Experts of a small language model.
Training: a variant of Adam for the experts, 443M tokens, 3377 steps.
Below are experts of layer 9 (counted from 0) of a mixture-of-experts language model. Rows are named router (the router's row for the expert), up (a neuron's input weights, with its number), down (a neuron's output weights, with its number) and show model dimensions 0-223. Each number is 128 + 24 x the weight over its row's rms, rounded and kept within 0 to 255. Numbers have three digits each.
After each expert's rows: a language model's description of what the expert responds to; "raises" lists some tokens whose logits its average output raises strongly, later layers aside. This comes from a sample of Wikipedia text that the model never trained on.

# expert 41
router:142132181148143136095174134111141108134107090135094127130162127097163160120123135147121105144123115171118115110111107104155078156148134118121160176150123176130126131149163126137099112128121124115079118148149103142124145132148138107155134108104122142138140118174176143107090152152184113106141133141153099122106110111114150117142093092132098149132114140131134159135144117148122112101136117153156141107115130117169104107121122149092187119138202126113087144157122156113180136133148108133122109090159136156153149129092169167123160127144174166112194117091143108118156158128099116096110145165124114076106110122110132105097167138104109098114101110105111149110133151113151120125153
up1:129132159172076157162108114106120051143122111098161114149132107144178142141111105112112112140137146144142117126129139107158168123164147137130099131115102139212115117137144111117084101110108100137140082129139095173115122177091110130127159116118149084129099111167094066137121147143108125097134126140151127147133151148183131157145112122124115154131124143148139094129145127104113168095181131170114107110114146142135124147155106117106107125122164141144170126124111123151141156146126113117136145157142099099071153150135127125139075134100118088171136099124131106128170098088108131139126097148120142115161093126128115125135096166140103129135125138124143146106158115160175120127154
down1:105155143148084172152127092083118115115113122169129115096098153150133111155101098142103141143124137114187086100133150100103166149151122165107096152130133094141100184110116173116131093081139143158108151117128142108155138106102106154098134098146144137145137081113131106079115147128140126117124139140137094165111119167150114118176128125151171135118123120109118135121176094154120143151151134145141127116072173134134149124125165116082104150118138137123089119112135094152055097088131144133144113145147152098126091145194126156132108148124169103111116120108111106117149122106137070143146137114145117141138174142133152131132119098134151152107142114134145146111090128162134127131120
Labels, notes and line breaks
raises: "\n", ":", "1", ",", " in"

# expert 55
router:129150161125112154131157163122169118159159102147143089136119116101108127092128144122101077141145136130147099117155099106138137126165161138107141167153131171118139118172170067099129097130186127145123093161121111149167131135133128125154158112151142101118144130154155159124116159160151119133106115149123123125105139141135144093146122100158129186117089144130161145145115127134115120120116094149165132102130119135151102081085112129126124088171162113121100114118096168137166118150142110127098125096129109171146173113075155137122166119141168116117164145088168146108163164109110114083129147133125087117139119116101157074109120143089118116147107133137128148110114150109138171158129
up1:136133137142118144111157139139120127097092122176098129112118143094147170179131127131092083128207137149098116116136085177130159133126102097118117138119155147098129147122126136148113145187086106112135113149133124135156125156154143128084157141201120153150157102101152115103117139135121135130120102117099130143103069146136081126087131118130152141153104133117145147138124119122155131117127126160151099099125156111123099130126115139154131117119121128144158137114087124097102157125156160089101122110132121105084174128126157122109188110119122155120111083134173148079115083100115129152147113116154153109076134100126152115120118173129160097160072141116135156134125111105147131117121
down1:166166110120154097096121133141128146137113110122129078142095114153107172146105121166127122152119154153145156105102119121156149153100142118122134106134119145111093116114138132153131127130109140117117118136135104118103163133147111130087131146110153139120133151108137135117186191077107158134168142115149184106139125097156078145107108166121158130110092130125136163126145115142165145093094092123107089106127055137103066120162113136121135160115108167153168079101123136135092161149126112124127123163126118126117144116133130090108156141117144159122152150127117132127058124141125103086130175121099183118111110132098145137112095133114122105136134138174180103149123134119087124142138
Word starts, table separators
raises: " |", ".", "2", "1", ","

# expert 38
router:161126157169129132072146158116166112148149103154138122109123106129184142099151164169109108117150128134162100151098102112137091129140201141111172125140148157174117157160133095121120136167179139154116094147156096142163132125151147101169131110173136168138136108171157147110131113154111143086146113145162107114129142128138139120131117116148106173105101148148130160162140118129146137117120141138137138112129099168150092116109111141106155098165128130103119131089105160095152106115121106131143122115176135141126158140098151141113156138158140115114149156096132168079149145122106110086154131142089105077134108134100123113100133127078095096117116115128104118105132166154115126139147
up1:109117125130155119088124138096121114121154145106146132137119077107160147154154143149177111137104132169137174140138103127133160134113144125133123116121143120168100108207114107165085142144134162136126107151130147125136116129098154141088125114145123171119123075117089152159122111142165125098131137097142107067145096150105166152132131119115095145142101173135090090122114135124139130125092108127150154115140096164140126156140069122062150121137149121139113110123134133124144107130119121088127124114143055167103145160139157120061108098162123125138144147104121164126139161124123170110108128124149130149142104141117103119114104142127102129127090090151125131129118191105087154124119
down1:118125085129119160155136078108142141150127168106118133116075144146154108179160136133151108144156122146099090154028115078089136143132168107113122119105129090097145082095122154153106142151123112135168130140094149127114145114098138147153120098126158139137144119099142117125125146139182136124080138162103128117109130127119155136108136115137090093092145117107116103142151112130113138116128152109148171162137104127121148143107133151179134143139172118167128108112135115150131135104150117126156097143085089116127122110182129114157102129115064157171097129112125144165087141166163118126101093141131144133140143114148108104141149128095150130103138128149135167145135128136144133113175
Table cell separators
raises: " ", "\n", " and"

# expert 8
router:177107136167121143121175132127139114147136123129118137143128121109134183130155112152103096137150122172161091117119116112143108147121159139141154142110152134131099159142156130127136107138120165171113121139154105162104127139146129119152107125107120158138133084148137144088135138142177145116088076189133128110138137090159157100146090130163102110110123148101177161138175122140139130089137068155139155105114127128168107112125127139127113119122161120130120101131118146104156124186135096143087094093161124146128143122091153154097131145141150118098176125130169128116137120068107109084117133178109119097141121119097146136109129136109111120155108130079109188098118144170136125164144
up1:123189139120131147115085146161121089118116101170138093144199118129112132129150131118134098176113120104106167140134106107119103166130133125106159138135107134122125118130202114104145090118121133112137121132141116108116177143133162158128111142152134101142107126143121177138132201130147110158120103128112146096103094162175147065148089148135090142188130133124127135088136127116139131144094164108119115119121134177132127089139142091097117146159149120139124086166142159161101140138142156143140169138113122140097122132126134127120118136121156142129195107114130147100123150110111134122137105127062116110097093085119102088119147169119108118134134125110106138136116109134147096107120
down1:144149106130165144162078068131051153146104131088168123131096126090095130113117132120177143097149150164127133170089090157102156137130143105126118150086131127117111128111138160138107108105106121135123114121142126122135145172147145164161144145115139102173100116168115137192138125146134140128151118123121121098136110137128146100159097104178126107178120132095092105135155146114156141156107122150124128134089153155124147140076162081118108137144150124143177115117178125171090154130125111134133107151096120125100129169118177126094118122130094143121124112112129102159091143131147129164121101092149123115113117108106129094101145136106137119124151149105125136105128078122095154119143
Romance-language word pieces
raises: ",", ".", " (", " and"

# expert 39
router:151142144142131169097151120146150092142131110151136126097184124100144148097164156145105114172154137145163121108134103097137129171135137092120145146148151168109099166146140098146114110190114117157116102170140122110112132126144141100148126123147100101151128107203128119096117098190173117093110090140141109124127115120122149076156109095086119159122097143126136172171134084123092112101121103137121151101165091131141117110117085134121164145144139121117130118123120141115167111163148099118143086111131117164111139126087111177134145138153150092113157117104153140100154143138117129090169165150125115121131122121098170105107115148113133119124111118113091170108096130138145122151132
up7:157102134137109139151160093104148131120113098113141141116120165144081144138111081169134131096141129157128141133163111150127137109137141089097127123128171132144097132121136113111167147135142135136170101171113139170107178109124147111207096117098113108129116134124138143120156098146128141152145084105145089102150147111129140155106110144100125123107122146114116140135153176096098130123121123168158134144183121129115132138129151142131140134119153104128114114153129158065144124111138143150115125128165068164188124118120158129132131184192126163128120110128109153125149087147112174111083115104099171092149137135131144122133132132129142137096113075165123136105135123119058137112121
down7:157118108075131107078128160146128116120158116114192094119123149128090150157163122096091155139138132118153131074141134112118139082157119111127094150137141138103153151132121116078108105117123142082146119137123089113140132158094068121136106096121138145127104116145151134124107149147091090153141107099143134138126122157164103162137093087128132140114149149135115120078175118153114115142136123093115130129147118143113131128104174153149141123108100089182120173154127120112092113135137156104170136103195140110148120136121132150099149177088129078160141132139157134144138104123147111127128111139146145099158125151166112167067152131154123150110118142109110153149142112134142117081115
Infobox field starts
raises: "-", " B", ",", "a", " S"

# expert 56
router:144111163176113147103122136143142119176149106165150124137147124095151108101142115133130134102157161136127099093105089114085096180137157149123128126144164148141098149163135116159121123155141106125132109132155118125153143163139137109142129088156103124116191117128159152104128175151139132098126105135135119135110091149156160129119092093148084164118100137108138162154146093148149116098143127128154143101138127125148109100112141132104139088151131140139107135114104153133161141162109107161114103100140152139146135122079163197118183135141163119148164118132156130107163160128107113091134190144073145109140101100130162127101148169099116077123119113105099141093115138144139139110153
up2:118135121104125143130151136087132133176134151144135144160114144131114146062144185100169141124116113160143104094104091123158119157124103137140130132159065103131128090119119116174156124124117089180105093136136132152158110150114166133146109164163152084111171161144078103157112133174132090100116106099109141128123123081152106153099119132146104127155155127116100169114138127112148090106123149121089136152097116135120135112100099123110133160107134089130163135120122172115156147136169136132109139111115108156138185141123108124103133166129138094126135145079113139114136142166142160129146161118092153122108121137125096136118141140116117137175154097069138137108113160162127141152139
down2:110184106122120137162076128131115148097131118070099133133134159096100126173141156096133111109116145123129122121134108150115111135136118112166143129141130114104135123104140153094099129132105146152171120140124157142116140118149181128105099147136114118134136131162087133141161148181144116142113139110135148194147150154089130125132096135081149103160184101128133127122161148129124086107150152114119113098176105124086099142110151115151128114046133121139125157124184132100162144143076106139165168139095131127157103125146149111122108118109116148125170149121105132096112078115121103153091100145133095113118150131134135135150086105112145122113174090106096098129134140148102121162140
Game scores and cast words
raises: "4", "9", "8", "5", "7", " "

# expert 27
router:142146167144094171095157156106162118137133117137099086127137095152145151118122120183122098112120155151167096107125098110148096159125135126116134144136159152139084135169139075153112101150156133125099097135133098131120127153168108108121156121144119141131144104175145145137145113111114136133132097133155103100120128147141141136121142133170137157117090108131124108139132115120117138147119119178147169101131100127162105124121095131112151112157140142101128117120103139098165115173149097130112100090148183157145158125092164160107147155159151135108123125117171102088165163093121116092150182147094096114134108099080130112088204127096129101143112116114118133144104163143119141162141
up1:122170137166164158061142185094088109138115124131154101133120154152116103155117148114140135132140084119143091134115110080110066141147148150122144110167122121120118104124144151079134131148122128093117148171127132107153129131123158156097117151076118134145117129148141122104112099144113132152119107175174119131126148147148161126156113131160124115125116118129123099124167135123108160101067128100098140127149154144171150130124086113135120133176129129128135149143171163156107141137112122161134102129135135117124140156136129113117085130118155146137099115125118080139139098135113172100131123168095115121140103118100184103170188094107129122144108070164103116114084128167112146114122
down1:100108131136122123131120145110095125108101135126159082114098169138143106135154140110081113130143128105116115130100139139100153133128148143121108124129138108127099152113169142077121139125163099078154126118136153150160126128076155090123134089104108167102137125140127153138107106108125137150171158162151133114124152171133119079079170104142116103081146177120137110153127133114145105099153129128128133108113186123129174091135129135125099147126097156170158137123143110152103123113148171158143091154050103095120130103143106123160132127134128092142190151104145136114135083168090122160147124135109152137113134137141132082127137124136130157132124173106114083114158112110123123182149
Year digits, con/ab prefixes
raises: ".", "\n", " I", " in", ",", " |"

# expert 22
router:168103133150133166088137163113151114176144129145108087141139097113160141118152168163136100131149110176149101106116109088148117132147122159119133152186169129138087112165111094150100114141160133140114105138139078124122142119160139106152164100128129113142151104162141127094122125142125140105123085151143132124113125135141148118138129101148121139096097148126116160161144085140143099128126132158146177096132134165167127097118111184123153113129147117106114114089133142144153109157146105141095075122181144150121135124084169167129146154140160115116158128126123144123147115109121088098129115151106107094109104149051134113110130150091125132146136132086081133111130143165145141179128
up2:125118116142106136079155184109125121109167123161140118151140172071159135092169133150151109135128134131168120108177102126125124131112124169102129141128120121136129179125109142112141144142187108096121145124166095159192125121097116141129125128074155097155121147127136107117148135155140130109060111096131118084142121129129177118166115163148152129136161134104161154135116100123119136118142114121141130148093135147135112084139149107127114158164124149155131094097130108119121119123145128176154136135119129140116137085109106134146098102153167094090149143156132177134141087132126138115128156158101074114146129139084107122121137163141110126160131101085108152075139148117085095131142
down2:145113101167089150128118122098199143086081119170188124116121136121075103142168117115118128130132108128088147122133148128103128082132166148157108149140148114097146115115132178107112135115142147109118139115128136140115124147144095113113112129112130119165101129117185109157140102157149155135094116133121127122150077110088103109123152152151150126091155136105134153092103134179150069115061124132116125136095152096129142129112158170148138167147113117163117134149125121153117096140125166102129082143123161138155141140116107131150139144144140131134204115123107132136130107147086123111134152113094138126133127111149151134117148082166147086104117091119163138145108179128120132117109
Months and weekdays in dates
raises: " ", " [", ",", " and"

# expert 52
router:130144159152115182114130154142189061167136125169122119135127128083171136113123178141111111140141115110134128077120102121115088144107133111108156147156130130127111134138161101138131147137151152155102108165133110167149132153152168108129155111125102115169160138161139135114117119165140098101111100135126105123117097109184135119132077122142128121096097157099166149183141121158146127129109078154133164083152117128164128130129100132096152090143153123130141098123101140117180115163136090115098112091133130160131146129099132160126162105165155153099151128117168136116132156108098100085161134171111113112117144131139142099115138142086136125154109127113128151117108148162159139147143
up1:159101115119106118118116117124134082148129114146085140144158110150151123096103116133130100145110108116160092108142133150152102149159114168104128143159113113153089169112141137155142095151132168148120106107089138156135139107092120139143134108123161147140103145115162136086113124108102110135152105132110150156085109084126107112120113103143143158082144131159124102139134119161103156119124163123125138100124115169148105116096120111092106145150113109143113142178115150116122120156088124119138132138160127172169140123107141155154096181157139111122118121128173178138131159100138098121205128146101025125097117129114110139120147081147122124119112119094120176152159133129114136100107
down1:123146108108130092114142119082120148100122150136127053165107136136112121084140088118103158132127137135168141114131145134163132099139169131136095127130093160142166135098108121133145130131141142126164112124122149130128114112114128111105093161155136105109140101084123149115142093129117179115096061123154095147113117143147152115131106088124141142122082090146148159111159122096134212111095125118152127122121149144140105137133078105120162150118133124159145138121112148111143155134139161132127115128124093175128147112134122174123109106093065142099126156151128115167098185160113122099096145097097164123147178135142156138131128153135112135126161134088171132163111102153155126118136
Mid-word syllables, Chinese names
raises: "-", ",", " and", " "

# expert 48
router:137148178149104153085174128112170083154164100166119113130141106126178107102126142150102134161134133182125108121115124084132090156126159138116164143172156143150131146147146107121116124121129114162134112144173124111135110138148162110129124105125102130146161119161132096092130130175146103097134111122168098153129100132138149144153090107165100161084097126118165144154161099117138150125135117137155141093124117161165134102144101115106173103154144125153112164088128138121167109152133069149098116105138146151109146109102124162072146130186137159108142121134124119123141151136118096083123135146117102119133120140099143120110174156121132091141078120096119125087107133137126107151139
up2:103120086126127140136064151190134080118102130114170109133118108139139167145119141142128138152142155141119077136140159112121174098146121104142137116160120124104115113130167143157125140094078163121159146127142113123112112130097106110140125111121163107169155103126153147101129088125141144141165126158107140136142122101114136142117085108128103135137138094113141078169118093108165141150100104151135118121113096121123139135140061142127122145147107128124137113110125140133119086153214084121127146120131093155106096118125117127081114127124135117094128121158131117137171129097121149121153163178137079123116100136093157139133158115146148107078124136144099140069160137112179144150147
down2:089105100117084126130115166135078108079171133156134141110081111165201141130148110152111124165111134106120141151111102168166154114160156137131142112128115118118128130119130149126123149175158139131138122136114097141149168156084140133149111102138135110110140068152113119120084140148097133130120149094136152137170132140143088133113146130101125135111129102143158134129117148127128140184131098132141187135155138099111124153135075115164143105125097149168136105126121134136132146155131120086138118137136075098088113164124126111125190102097135108142134143129149167125121107125115144127157100136133083122113103156119106136112118071070118101136155131094158142190129118102134119109143
Table cells, place names
raises: "1", "2", "4", "-", "0", "6"

# expert 21
router:139147133171120186115143152133130104130141089153135124138162128136160112111136146161117083123133144156148107121112122135116092146132153150108130128149179118109117123148126076162144112156122114121108070128169102143122132154157114107177147123178126166108141107156113140104110128158154147135125096137165075115124128093140146105121109112103101132109103147145133147164145103150140111123106100149164128093162125172140095063092135149135137077129172135087108095093109155107155110159137102138111100107170140152125151132075165134107137129145138151136177139118163171101161119120139097087133104160094093100123113118105130089089137158107133129134131138091108162128140123127138115143134
up1:114129154121068152132135120144123110108152112130140119127110120103118150177180138145109059122118114107099139079106130163164136184125142137139141168156087115138123131129154131124151108155184114118162126112128137132137110157090146134126095108089113140115145138142103138094153065140103107094125084119105124148121159118165125097134139108109119143134151095127118146146138091121143142105117136137137132108135151093143104094155133123118128147167173120144121084121152114124123130154130143156141163137149118120146119129120105117124104124093137093146198132126167126130111134153151109085222170096147135131126105119125100111080121159098114125105122128160148159102075103143123107107161
down1:150125110132082142168111095149141128090117124076136122089118139120146173131140138134127126154091143086120141109172167100095133096160129122143141171153087201125067121135105101137128108148110103157129157138173153156130121165117125120140120134166137131139140141153125094066118141141101125124127081113133118134144112161070146150083111177127141128144084130153116104188153131099140095138120109125134094144150153139084119127104083138165095156110137121106127131124132142179133127126135194124156123122143132117115169148090109148104125140110105126119089173137099103138100156113143119125169150142152121134128145099144117099127122125108147114121158145128127131082117107132113111144154
Name syllables, conjunctions
raises: " (", ",", " ", ":", " and", " A"

# expert 33
router:118104150139089183084160137122142105144154104134121126128143113121149137101119147148094125138131160155150127119113132134167126133109144136117151150166144170117111164167196061109118106160160169142074095141145100148171146143143152106161128103127139106170139132178141158116109135160137102119120114131120129126130104134147175087150102125125120172121112088119173153148133097118114113108151119146162146120143119141164106094093118161119163124135134087143109134118107155098168125137125124147131118082142135149120123145091147155113134121135161142111169133104141148128168132120113110085138134157111121062145104132113124108075142153100120102114135067144107151097133114123121158167149
up1:102118118084127138135115150141116142129166146116119090125159134165123172091075126090155146091164111146127117107093152135115128151157132149116124140104160106087114131119125126115173104147172132114110126153167102148143106091100120104174107172136115143094125153117115140120095094124124129093101139115137148128115157162103137116119156107114160117113098133160134195134141128112145094129145107083157130066200110095119116135143071124117110081140139117156154131119089107088134076109119113123136120127137111113104139100109151136161133149126131109133165159132103140135103100113152063147148167126161152139143150172131128133095165164135140123135122152141128100086114114158120119118129
down1:132151140108152152156106129154150177116140140169155168150122140117130104165139132087122146110125107124123108121115140120141136147093170121128118082196088123112104085150115130110094107113135126122123117101139128143105089180126122149146114137129120163105086116105168145109159142160127117167133102144160142099118147100092130153121155126100141126156124132157110107134105110130081118141080153107148087140148166131147106123138138142116096110081131113108128156114141162132130171135107109081123082095175145164136100139124133117150111098096118163108137086166114134128143112104107135129125117173181124114110138131106136153122106159103115121115086188122157175131133127112139188092091
Line breaks in lists
raises: "\n", "-", ",", " (", " "